{
  "num_hidden_layers": 13,
  "hidden_size": 448,
  "n_experts": 64,
  "experts_per_token": 8,
  "d_expert": 32,
  "d_shared_expert": 128,
  "hidden_act": "drelu",
  "moe_layers": [4, 5, 6, 7, 8, 9, 10, 11, 12],
  "router_score": "sigmoid",
  "normalize_top_k": true,
  "routed_scale": 1.0,
  "balance_loss": 0.00282,
  "balance_bias": false,
  "init_std_router": 0.0352,
  "lr_router": 0.000651,
  "vocab_size": 8192,
  "norm": "rmsnorm",
  "norm_eps": 1e-06,
  "tie_word_embeddings": false,
  "optimizer": "adamw",
  "learning_rate": 0.000668,
  "beta1": 0.9,
  "beta2": 0.99,
  "max_grad_norm": 1.0,
  "batch_tokens": [32768, 65536, 98304],
  "max_seq_len": 2048,
  "train_tokens": 419800000,
  "max_steps": 6842,
  "dataset": "wikipedia_en"
}
Below are experts of layer 10 (counted from 0) of a mixture-of-experts language model. Rows are named router (the router's row for the expert), gate (a neuron's input weights, with its number), up (a neuron's input weights, with its number) and show model dimensions 384-447. Each number is 500 + 40 x the weight over its row's rms, rounded and kept within 0 to 999. Numbers have three digits each.
After each expert's rows: a language model's description of what the expert responds to. This comes from a sample of Wikipedia text that the model never trained on.

# expert 48
router:514546514492476454554555523553528479528545493460452456525548549555544461450545568512524550536560433460532453561536466439456522537445449446481531451461545502545490545486537462466542442526477546
gate0:510513565543491511500447441513499494500535628575484537420431486486538484495466500505571525476565506499553518544510489571482476383534453513489471506449530473432403536448456506477444511513486513
up0:542505498535530516530489385513520538490515584518475550476425511529512474499420510541513501488544427500519522492553522605523529412558497525495420483456517444450436521504456494458475518507504531
gate1:522545541550519470448520512425554490472467446575450520495482480547478487509503478448530469452488459487465473489473429484508493478526625529444513569464473504485528505546469549525534491591527524
up1:504525504572563480450533500463529481495469483538497506493526480538452494527494469516487520458467437457467478465521427463467494471538623464460530515494467499473554509477434479577487482540548478
gate2:489502481504471480539513464511506460469565492487544598553487520457467495463532522472524536510537487478471499479540404462482496463463428527579460457502542517490476485522464430524442475525502477
up2:460496438460470507529460486529473540531561528471450572527504489460422520452488471518534435504507523492487487437517437518493481471499417541601484475483460485480524506529466447533509524454537450
What it handles: Articles, prepositions, commas and pipes before a following noun or number, such as a, to, large, last, next.

# expert 45
router:508556531460475454556539517561542471530543513445465464540540542526529429468532545495515531544530447456539447550538471462445527557449462450445529430468563507538521543484538467446550440525490543
gate0:473511521516517474500416435494513463515524573594501563428443496500506532507451441527514509463563460505586540510531469505465508440520536502519464468433517453452421454453483521497439501496507546
up0:501494491514550477553433409495522489526525533518459559451446542543488490507431483567457506484569385515542554472574501565498538445576541512505432448451518447490432484506501514466475466482524546
gate1:530556532546484465462506513454559508432482465554509489503488491499421519456473455407536455472508476454479435447502424516525542503558615508390513559484457488496539535531574566494505459586513527
up1:511538527584527482459510518507542520487499517490510480501536501507385515459500455419492474482510461463455466400521385522456494473564531485434539547517471479497553523503514543560486457508524490
gate2:537509506529442469510480481510493521459548517533537574531503540482449463477492515470449515494591463489483464430512395507490550497506464465556466441491512522528490552556473437505467466527490432
up2:515506474505457525508429464496512570547555518527437520493532492481418487428492488489481448513529445475464468370501414533532528509508480489581474493449415488504561558533488476555515496473549395
What it handles: Prepositions and determiners such as in, as, for, by, most, and abstract nouns like concept, report, project after the.

# expert 30
router:517550510494469449544547493552533493535555484449455437539523556559565444454526566507509550554552469443529457537564469447478515527458448463450531442460514476531497560456536454459569451509493540
gate0:523488481588516488504490416493532495540517540572511487457396533519541531511515500541521514527502500511527548494522494513472532450546561508487471464490556477447467483416501537568459592467515475
up0:539461483558542511524545394473536522563500482514480489480411539589517501494494501587445513548497428518486515493555520556496545490564548480455482434490544488520486490497506526523489559460518526
gate1:519516573568510512523472493459545516420478463595440556502472479506462504439462454439517496466522523489493476503443450479538505488502659506437506523474499518532532476535490497473516502581478490
up1:535502537604572473509498495482521497448497496537469514506514480494469484480462480472486514469542508461483484450480417463488485455510576481466546522468488507559559496480433461549506493495516426
gate2:509482465526501515522441483486529528434505426500572589585435489526450512515534506474451558517519524505440499414519416480487543457518472513551455455525540505528438498519455479529424506538507458
up2:454488407481484551524438479467524600502543494504463525535463472488436499459471497538439493499486516522451465379524434547471452511514492549578488498471474471496493525500457495494516530445556477
What it handles: First content word after a sentence start or heading, plus possessives and function words, such as The protests, its, began, decided.

# expert 46
router:522546525489480461543547514551523487523529486457459459550535564536520443457548563500511535558555457465524460552549474457454534549452454474462526440462560508550518549484542448468548425513474542
gate0:506507544526482494488447431451506480518524595590518548422410512502512524486481465515481479482558474521582549530474466507466506448555542513522489477484548466436427461445497547483439560496503521
up0:561487514515512502547493385461522496528520564516481556463436544577503485509450479562432498489559374530549561498533494535521542463606540506494439447484535468480482463527512539476473557501515537
gate1:515550510554473533488472575442535428472470436583453538492467486523450524483474472378511437500488478482461490503452448486543544505497621541465507487440478466490522473535487521492544440587499498
up1:531562493611526514487474569460505465499457488518484508502507500541425523513471482409475490517508454487428513467469430462501538458515554517509555465453478461510530454498439482586508451524513460
gate2:515490445510474423536496442506514513485522475519534595555489537479442452479516518483497525560535467514427503466534407506505548464491414521553441449520501521510471476533467451547468513527489466
up2:492486414480497472522472460473517545521537475517437538529504486457412485473480505501500437530476504508436502418513410539513528496484440548604462477469444492506526521520490488558546530480508445
What it handles: Prepositions, relative pronouns and conjunctions like in, was, which, although, when, and nouns closing a phrase such as States, office.

# expert 31
router:522528520510476470549528505544522485541535502446459450536513539557561453480526543525509551545543448437519459512578458433470500524433472448474547438466543500547521535467539476451536454502506542
gate0:500469477571527488446407421538520480508525563548494500374424514511533485480500475504573535538487517479565561494521518547487509433525552528484521453482515479463413507416469493498451582490514485
up0:528459449562573515522443413541542525529518542492487495419439538564513479472485492522529553529523427453546547478552524556500541465552515518493477428500528467523456519466510495467489549484526517
gate1:460533534563476472491530524417512479451484476581465527588456514559460507444461497420527422494486498484422445524484488471540483482494606481436494466496469522500516468525495507556506505551480536
up1:507529475620514474469536511451491472474523500511489531565498514552457477455436515445477494483479496482393458515523482447486497421528539443475527436471499504501525482498470473618476520500514490
gate2:506499514501461528533401485490489509486543487538550596585446513528443491511537494494472498516527452465454515450548381493498524467488431538556453404498510507527453501580442490567434488524545443
up2:459491445455457566530413502453480563500496554519432553546471495530408517466480444543469415514479502492492450433525430538501459507483447539594469443460471465506502505515464492551516500431573487
What it handles: Word-initial stems such as de, rem, sp and Ban that are continued by suffixes like s, ing, ed, or of.

# expert 35
router:537537523506473468547536536540522459559534496450451440517527541540542441454515553515511533579548470435512474557545492454468530527434459440442525461482532506542500547431547446469547451512474537
gate0:497498532547529481451428490474528452504512593622485494428433541469521453399499516498542494487562499479559484529515488530538476452442528513491449477517511504462404487440465511504454524493523459
up0:547464509528557505532490460461536484515538555513485503467459521514512467421482555535473496482545430466502511513536540519534515488482517525511408436539509466512444514496488469504521510441542503
gate1:538536547589454484509474515464584414433441440614458540532469488484488491470440508396506489501509469490499502490451457459523478468513622499465497555463488563528577490520472504508536491544477501
up1:545518490612514471536524509524537433488467481540469519521493499495505517464441530438457529486516448471478494450507443436481458435538536458497554519435462516523577468472418478604497488487501474
gate2:483527488514493461548424487518483557441551445522556631526452523527493464510528486472451526520536486492421537489520413465510534494530400525530398474502538502482460501544462428598453484560490478
up2:458509463461473510542426540481478619496554540526447579517486519519450457470491463541489462540495536502425468428510470515515468534520408517554455481473471489504494509544498481548526549483522477
What it handles: Word starts in proper names after was/to/of, like Brook(lyn), Angel(a), plus and joining occupations in obituary lists, and list dashes.

# expert 21
router:522553539477491463551536528539530491514551477455485431521530543528531440458508545531535572542534466467514459553538457447473525547464457471438519440476534507532530534453527475474529453503487549
gate0:514454510563518480454446448550496450548515553526484508392439514495504505434438514578498537537530497512512553528519517529498485482514527523473451490489511433442421509478504565528393514494499490
up0:537468482545548503512488422547499484546521556495466519422460522526522472439467535598479554537539464507482525521568511575502505493516514505468429440511491402484452528521537536496478507509522483
gate1:487504474552485496509477506427530442443472467582465519522511479541499490449429472470430462464495455482460494550468437447545486456517548531458476443469467495486548450571527497508569472525474517
up1:494535444591550494512516499460486446468533502533487497510528506535475537457424470502403520459493416455440488505506427432489454444531527494488510452487484503476548448511485488546533447487492479
gate2:487501490528487510536430497486510512434597458513590586566475520569461431474517515514431535534518511488433561475502422458509515477496423511558451456510546534474506510546430485550443481518516450
up2:458507426482468516536457530467535548470567525521489560533488489550405448464478506585454481504459543518419448416497459496522477497502476510594465476462500485476522553536469488540515518480541441
What it handles: Inner syllables of words and names such as Camp-ai-gn, M-ü-ller, and decimal points or digits inside numbers in coordinates and tables.

# expert 33
router:524551511506468457547532531554535456545553512452439444532519555529535443473525526529499528533536458457531463538542447460452501524432463448467543457471549495533495533464550473461534459491486548
gate0:511487481567515485462451425492509476520500598579503523414467524533553503461527475498531504521542503502592583533462493508498475461527513520446521475482521470510435467407487526502455551465536517
up0:543475480551536521490505416484517509540503570515470526471513520576554500476493521518457513524553457470538570521492504539523514489542491513442443435482491447576463463477492524473504526473531513
gate1:524525556578498499443480539500529440409476451582486533507502480533455462458443534437491464454483501506454496522412502445530530476499592475477473497521488505441484486505459498466492488604490534
up1:512503493603544460459462511526547439440506476506505532533494488527479484469424538457420486453475489498437453464449445441489519398469522438537481447477476516454492500487418483549477516552533506
gate2:498503498491462487527433489524515497481571467536539603560476523518455484501536467518456514511528508492524494478492398456501536481461467497573423460502492499532467513554485419575494487549521482
up2:448507419439425502523444522487538570542551533518444555535485512507415482438463426563491434477490543521525451452518443547507445519482493548588475472436450483508538541514507472526551524473540494
What it handles: Past-tense verbs such as worked, located, allowed, the word However, and the words right after them like from and to.

# expert 43
router:511542535486463467527552527549506481518545498456464443530536560521527447456531547507503518544546443461535432536521467431473515546441473447459544438449560520543518513463552447460520430494476544
gate0:511501474526503496471431416499489471527548585583468558425474527504538531417461487522537523499559481520588544502517449519487534457545529494500455479464556451464471485436461505488418537461522527
up0:530488499513520519522471391458500475541532558530434586460481541545491489442449476545470506507561405533518543476541496536514555492556524501486448455492543442494507498528447509475460519462531538
gate1:487526516531510506494508522450532452470494488570469490537476519542475517455459415464492460484455421494513484502438480451538490497554617520425515513476480510501527490482506524499536442553470544
up1:498507464582581522495505544488503470472492506521519474522498526552438531474473432477447514475460395456465468482497456436504499464550561478473548507471487504493520470429443476549478443501486505
gate2:499487444518473458544484475526482493479561454519549602553487555487392472486543526494481549553520523502472515466525435472508573475454448522553426468542530543483502515527495460499468460512485463
up2:463473427472466492535454493518498541511540463524465559525501497480389486468518507513499460523464539499476502426510473533535530525457452559587437486503447487480527538506527479527534513484526429
What it handles: Table column bars, sentence-final periods, and clause connectors or family nouns such as which, who, despite, previously, mother, father.

# expert 49
router:511560524482485459560542524539532468532561491461448449544536562534528435452539553487510544549566435441515466557535477455461518544436444473457530460470570522554525540480531465461522444523475551
gate0:526495534587510532503468450487484529476526569579496518390456519515519476515485497494575514491577496500565567534473490527465462407489518521445499491482541453456378519408479519484442542491518515
up0:554474505547519553560538435511461533513543570523448537418500524549516467509477511571524513505560453477536549512494510574534490450495491535462414454480499437471419524468481518424492519485519509
gate1:537503513541497492505505551457594427462467430595470515506465466554482538499477473456514493484497470473500452498464467441535519489577630514439497487484463533533556458516486481503554484577502536
up1:526485475583553482525523534476535445488464479533491516512492482532456531501466486459475523479504454453473452464498428435499533439588595449445530456443478524534575453426441479598515498533519496
gate2:528510510497479499525491443521509496469522511514522570569464526502433489462544496497502530553550509502466510437547400497483519472469439531568458434529504517514443528523425412511440472487460480
up2:504509502456457518490448470518483548533513538510446523549479482508399477459506485557522426566523532486476477405544422535484522489478453546593489468500440499487495571538469442531499506440515444
What it handles: Determiners and prepositions starting noun phrases in prose, such as this, previous, another, former, of, by, in.